Experts of a small language model.
Size: width 256, vocabulary 16384.
Experts: 256 experts in each of 6 layers, 32 SwiGLU neurons an expert, a sigmoid router.
Training: a variant of Muon for the experts, 1246M tokens, 9507 steps.
Below are experts of layer 4 (counted from 0) of a mixture-of-experts language model. Rows are named router (the router's row for the expert), down (a neuron's output weights, with its number) and show model dimensions 0-255. Each number is 500 + 40 x the weight over its row's rms, rounded and kept within 0 to 999. Numbers have three digits each.
After each expert's rows: a language model's description of what the expert responds to. This comes from a sample of Wikipedia text that the model never trained on.

# expert 49
router:488528537459465445511485512520550537540515454495446490594436454489565436390483509512528525464530586518489550498478445484552517461544506510429479508563535526483469522459523540522536544519554540507482507447458564496521474466468516513528513446515515451452484519547513522450528465525565541498509495473562462501483460551521474563533481515485519489458420556513467519558511550484481466515537482538555520522515579464520519473537520517513566546511470505487514478513433471458479458513459491568534476519497487484483395546575582545539497536516426392514444476554453544502505484456507491508555529452537476545429532484529489517517575430508445504526529514460448472450478570487426475576505479491431480479519545482446581488495489605433465464432450568525440526535451545475499454522514521
down0:540526502470573533430505514561469487487441454478553413524506431501505446467518457546540544493394531507569473557430481530514470505513521522514504491454508515501605518502527503532562503554478461478489486504472512509517503476435452509495548555475597535539496456532535559477570434533504455428448506447461457566489524423476518545513525514501439510473539478526517458513455493448452516410533480490529522527511505472551497530460541551541534521507595540484550505508528513381467502534496534455502447514470545484530527530508507458463527500489508508520510472478498444429525583490488548488465426492491468515396566562479586504619480493536476486444590509531512515510446547572525457561500494444454485505465565513538523517472530481484489473430471472443508480487460513493486469461443513
down1:533546538507541451495507385486575502476488528493438535469545492493432507506499488614487561462492483481459427448474507443512490507487551488533558490486509462504584488506555583492461538572459483440509444465492472553451573515543501468461499445611495485483501468482438573438553536473494478397537566497470426528534467411476505518521480565438494509509526500525524548487468516479531521551496558478477464454478541493542439530579539508481497506522574504487545474520527546480499551552586477524548491501534536478507524562490482500501565501509505521493521563504514407537567521508481460535472496520538452466585482487501458486554494464475478439416510467488480514532483504532452435483562479444469498513469523489552492518476508433420402456493518522514522498526483430471500455550474449
down2:465419467447509570549539457523520482524488507525549483472510450548424534571487457442505375539494562537464455486538446478582571501513504508567468466491574579552451476543545512562505556478508530517475452502412526539457475518483457490509526545492464491493508503501520515535496447476450471407482451530570508466555513456563559504472500521470438408532556563477529465547448486458475526478516475444476487467491454493508518473449481536532427558437456485498478497506490543490514537488522455506544540542482489448459579521470456495509496528466537529493537482544455535466537414509518553559551479522524463552512549562484448547549486535540548541552514464531471521416446465449464498449492546518446538523562570478532455464501470547480492486520531481493445492548518486433433501550459468
What it handles: Personal name pieces

# expert 16
router:465509530478523459506515488586512523528505481516476431613454481476493490372464585442508466507520536497516512512429451481620526518501491498443483484556504527453481503523503527486502503528548573442480424459439557480503476485490550516542553461481499417430407522502496486544484509538456504476502475532522490508542430536503504534543511470529503518446443580518460539543519471485522456533522496522535491482558557550598502453482486585490547488463528525433509513534501447481414504483542436501496446495486498494486408567538554553573465522501530489513450432582464493529485496456537460442507548467558426484426539486482524478500541466535463510506489485488458554453455483457452498529478483552484471461467511479451516508522472595456493453442471523493499494542421530571532490544504499
down3:495474442503448475473546473479546539406558476483488525419500482512477502566483455371559470485462461520476414505495515526447527501536486520494473518573551522560426434486428469547493428508529485575538526497541563517537464491547548561433461475548514511508505510482473539452433539453522518514500509643554553387481521448518507510479522496493519533500465474517585457497518437519481471496560463471529539464476491506554509449542458463475481500533431489492541482474479466502472533474426417545483443513494553486521518463453527480498464504496561538467557521474474547460481531490487548526490473576487553521462503521519493545521427473485448510509426525502490491564580484566485574478510434512554511452504531536506577532478532497491541454465530556464491591473479487529471532519486462
down4:506455499509479555574522518501477460503518517470448514558497528531498516533474529478452528444600464461537529521490487559580491478525502552479460523459569580428565485488488496516561476504506483516559504492525512457507457490495463563530459532505490541472535512585513408516499530525512447518463540555561523483462490466520450473555466551523491467450449593565466550495432492488485608517515564428525410459535520515503521546437387475488513464497441566520496515495464510496507469506442487494523453549467526541576456467453512499503455490541500531497535458431490568505364412458482532528437545524483491516478501454543497457503491518556451476533516514492539496507481476525554517572435450580422512484525490485535512409494483511439548528511545515492469438487444516492472463482502537
down5:529497466529469542517523528519514471524477458547436422520507516489560497497491458484529446577567475466532537400462514463492494523507513435456467565397538515533521495428480405452527521537494476480430461534539561486513438505457460517430503519430483618493487505486482468413425495469541545502493501545505506490483530527572512528492478443471522428496505520478417538461453567495530469558508516484558545543498486494613495463438534506451533548510438546493532529520576565478489506543438433460475529567471511494537488486525531500522445513492493542514531540494446448459494432514559497527539532446470490525465451576516567466406554528512548451537586538509488465532430518492475489493478481508438584450521445526515490511516529526513527491514492471429532505448535516521512495524528525
What it handles: Name-initial capitals

# expert 15
router:481466485452486488546455468507482509486640451497500450540486453477511447434512549479537498516472551512529509532463411514573467487545487503504530486509553487513540519507543485520597512525556485469518440494432566453497574468522497545570531434486517430490492530523497461508481472584568532446477501542474465538506431494520520528542516469504541462495438490523502496472505468537474460530439559510554522539493521506494515543505471464519558524531423557475494486489473437494440513490517534522513501461454507471492426501572565472492505546454495537502447423539536529508491517417594470479523490491564474571419500447502494507607555475456522530478513449490492485496417488471459442514475509564455399464508525403474527504481443557491468433479446529516510533572500596514527532552482467
down0:490520477494518438451509545471573530497535497501534491483528528561475488559421470523424510554557483506520507438513477501572521527478499538419516513488508448492524499529476470541485453516506590428513549523547475435457472518492442549483505486520519517482488562556428526538478536500563555498541501513570525479536505486519542457481523502463524525464506508562425480518504500419555515508501508473535481578480529468556446443510508465554418465440454439386458460431481526443453529471487448445445560536531491490585525500515439453517502532484471541506455520515469562498494567492461522514477445437399533448468463528579479516558457456508454553516474521472479524545570561477447488494480470511509557483526512486520493487420456447534461481459560524568513513409582471500571525490485544
down1:529440489481489483538482559502520482498514498483496518557488515484519488569532474436528489505464489509480461533492508504467548488470540496456469536561497492561560484487591522451478443580598490457490434557546473463479528474475528519467557492527526482579510482462540477494536476441531470456530552515482467486568509553483468521501463407460592485527501474446468516497493492527473520526437475445444504438537486494498543442502535514552509531431405435424524469482558507595444496560466554440470426441522506554434456476596508467616458489496553490510501467514491520487458519570498547474417542532500517491521441467509571517449573457544535440518435494482538496535497551567499526481479431503470532549467488470505529525453494509522492540467519497523559448503509439460539587472453533
down2:498511518509471545476482468502509457444494532493532573434540450500503506428550553471489476550533491483579507477498516451592461493538483496506474500437493484600483482541502493455481570456482530434515547513477533493530504507470496526485561455510480513500520564503404464535538523495512474480505431544455545510520573442467511522513523479539495498492468540520495500503462432403544472495504516390539474577543490508512546544446532538471565462460488508547493483487536467482510508390517509478494499536490425525479515458522427494546522507575566478494573541465420555469455442483469582512488480537450467454518467573516554469536450511392557541510460467468417525510475540519502532482487537478485537556526446612525487523481537462449533559424462443553545516433496510546526491495446516
What it handles: Word endings in names

# expert 58
router:526507478454515461487557558578523473488511454515496552605469532491555428478497575476471503456516556471507512478502437522530477472598464502487507520486483531457534507486531454502503528524524531405552480532487473513485487515510478488499563487527492391464433523460473589536518445524519477473437494540495497508509410499503500481538489464467495434488481542454498547511495490468442471588532491450509507585493533492595589527475543498450558531510534503535527492435543495469422517503561472547534513447492451460464482607551487490466511486460428523490470467587514466529536490407457462488535458457526494538496533424529490568559492468504534450525472552502443487505475490507383501480483514463495481496463502422412537427539470544498430452472453520473512432512504571516489479533498504
down0:551559450510523457481468518437473550471472491471489499478510499531530515471499533521500499571518480464435562528555478471435453503475500490544504487506535527555548432494367523528434527511463454415557529490496570510453412482502484498497471489585517501551489519502525502566505576529548478580475464522486537474518535477414475490437431464547574458517515475444505517511487500512441514523533553480517550474537506525496538525567570503497536533428465492622469472483538457499514503463553561465540471556527534561553481462487480510497506448457550459503511511497501449429472516567400507491473579444466571521471469493406505507467559523442492493499454478548535448542430448458531529523453474526461550486485493518509507541495424456524485478529413457518479509518530593476513482506506535
down1:531534490523495416525482503574480511522461512499445566531449549524475536432506434435514522618507520448449543520450533549582473597448531465495446536509534501508503436496509515441536523501539511458520586520508512456495486508495479507492466447487420527441543584480494460403504481501540479484471542455433505465521517495478475520521495513518517489458511466469495489481438522453547496542493387491466507470528554453492507482528427522539483559489444495440561464540502485537554506520498455521484485536527616554513498487601483520554580502489543470456523490478555553569432481486491466493488483526508501452478538491586500543493557524550494514510475422491490521459484522599538473477448470522548450533455488471477512445454445412536490498616464483517511499499480553516534540472478512
down2:458546533521502485556500483490532445552551490502482564506552419475491506538550448440552476504531490534480547432537537510505541492595489548500542461460542430505519498561538557512443551499511471513495466513450549537513512489441510537476439568454510550534505453501463511459575512475513510448552475471402460504540456470428526494568475573519432532451516535516433466439433493526530517503432525559500520410499560492442496581463524424512554484495494535452465551522488486530533447449489492488478469426448472545540480506473429466533497491512473503506514472480511580421445499493556559439539499478463516454508547485550522488490545486548503522419459431521504596454466502513567499446483437469503460454512509536498505511566493531509499535494527590560592535488473460553484507528502502
What it handles: Prepositions after nouns

# expert 34
router:475483578526497503488488471577526480494494440520472516569528432494545456571490491531465534454461579518492575392442455519487455512523436484503507528550482483514566504454443480512521540570521592482486509494432539544488423469491543517487512474513531419512456563517469506545526550551503501491482479531490535498507504542554511526463519484469509438499457533527521559532506463522452485546458469484529566502477504473599543500503586490483559489470470461479566539441516496476491456448509559502470476535479438467537475539541512456382492458514427518535507465599528474571511548480503436518447518525519554561501494552443508513522501493521485456492548435462523569569452470467437592496546442505438521480501472446524528477550451551514520447419508537457466520533473537503560501555448500
down0:539569487510479557488432460422467463472480563558500510520479484522456503548496528510535463481408497446519469497535392499518541573506488510530446552535444526467404520451506474521427503490530499441510456440498548539459523459562557481486458530447542483498493479498551540507439566544489477487441491532493544522536508477549464567403484542586458584534511522466469456470479545560470456518515466475515558580523523502456495487489491505474494496464509451489618460540522498522597557536515451526570519535509535484431541568526478501516462503485500563473511489415521507544474466525491483525540418562490467504524497488493516529528524467472465407536485537502452469444465445504525482453405540483486520533577513446463542554487485492471504507534529511517530521437444547530506592490506495
down1:455485517533510522489450433472452411539518555490506511589467486506501487467566537419554541448444475461454416495484546502546561478528576499488542480531469550562487469487488517437454496417554474478533534391463493504507548500443504496469440537452424526538517404501486538510550456578463519465507537539493497532547513518469526411517519457488498499510493499445559493507469581577544481456507545499475578494474494473542463556463439566497531474464445467504459450474459524487519541512489469560516489536481480515500485466460597489489537513570484523545497550511543554524485526518565563443489519471590449465430548519548570492520460443474564455536499538490542494488546559526453483485449495495559448500540543489494497450477528451404507494565447484488515549506535503485476486511479523
down2:449521554544560477539527558441541514474454440500583489489450509514494589468509525471507473561518455497523514463487453504524519558466500501487521458541496439549447433509490503545509476506569554436562588547487518514534498454467493478497462584508482492553505464490453489468549524490472558507528517570529579505524496480537514497510521527523507546492466449489488448559541469481424478471472492509420495460499494479538410492440451468539551588477460534522564549447476516520577435464548472463560542498586533525494458516493521477521553506533521443450469490481499461427468532502441498532475516446532517495535434495579487489517538476436522510540473556536507457457525513490482558409428544547429482402469498465482526549413494468459521565540557476512446510425490462524499496568440509
What it handles: Quantifiers and of

# expert 4
router:536478501484593476518552515536454533522464466494447437568479513515457466488520508533522493500527514525527490429470425468516475450485416500435467590506512479509514483533479476493525497523500528489495450539472538552519435528505474526527557518468496374475464517524419577517489459547517473518462439481454528522526427517507554483566543500502508462494449529539538589572501493552463435555487480449554516487521512435570555484487482495471531486502535512565547493443489444507428530525524523498496485489471481476526479548540488542486466480462454531534407463563548482577542508452446435515485480534515514591472534484503482489572423434556550457503540462422486496532456492505416562461508554563482523481447490443422510489606487573454477522452487516471529499487455467480532457501555490
down0:523493527482488483434566470478497465474563517455446502521497541554564542458504457483511536384449460587508554510476561531507503543603523479508534479491525443493465460489566573484506544521435399446510484455465547492489547465504552485529448402488551539523497493490525487468483476507543487449536448510474453537513534491521521459565530526477471509535473542484468559486543469517577496469495485496513487397461495492579504485500482542533479496559417478483522530574445478505521461455469496499487494495552546507498450497487537504481563592539458491460475493487425594515469519503494544431469475494511578506520510461519487497474518534433456491489431531565477515484503504550551398486494474497518429512588538505447513432467507497459549455580473476489599557500513500417512511544507548
down1:494489568501490487608489531569514507451427529446502569490510467497538451455486432481504426435510495424515575503481467486490495502513521508548478516575549539463517549463514433546573437573472488562573532534484508520535427428505534494418465514520500524462492498441532478565494491473486522487487549478448448491485494454498540488529462491503554507528532491475492526457547534527492542511416476469516568553520517489487441459460505505400501543473479562507538484519577522502577548511429484436408452513539536512515513553545549472472473506484431511477496527551462472431473515475384419543561484516516528444509501528492572417436537573467498579520498506468493517522521488498529527475483503431535473570513471540480462553529456476477498531530511473472458529535467567542550521449507512
down2:499504439549517517502511528575535504535503520487435432489518486511446499531503504550567457451476485464502476448535435471479512459457466520483496548527469495535513440511464549453457453558517452517530499550463483523491371539508451544565454558439449409434465588509554458526510508530548526520485444493577596501486566482559530486525498535575558507529489464494397407478496466504539501533486566477529521430465479515474505509463510494563553490491461472437545501487494591485474513521461511483467436532446547498424466532468448489525461472503551493461566501614476493520481529485537482463505544544498521547518432535512506456557508525535461584490483459508550444564485472487480587469496570492480461457510469448453520512481515507448560462538503493437519560467543468476489498478502536
What it handles: Determiners before nouns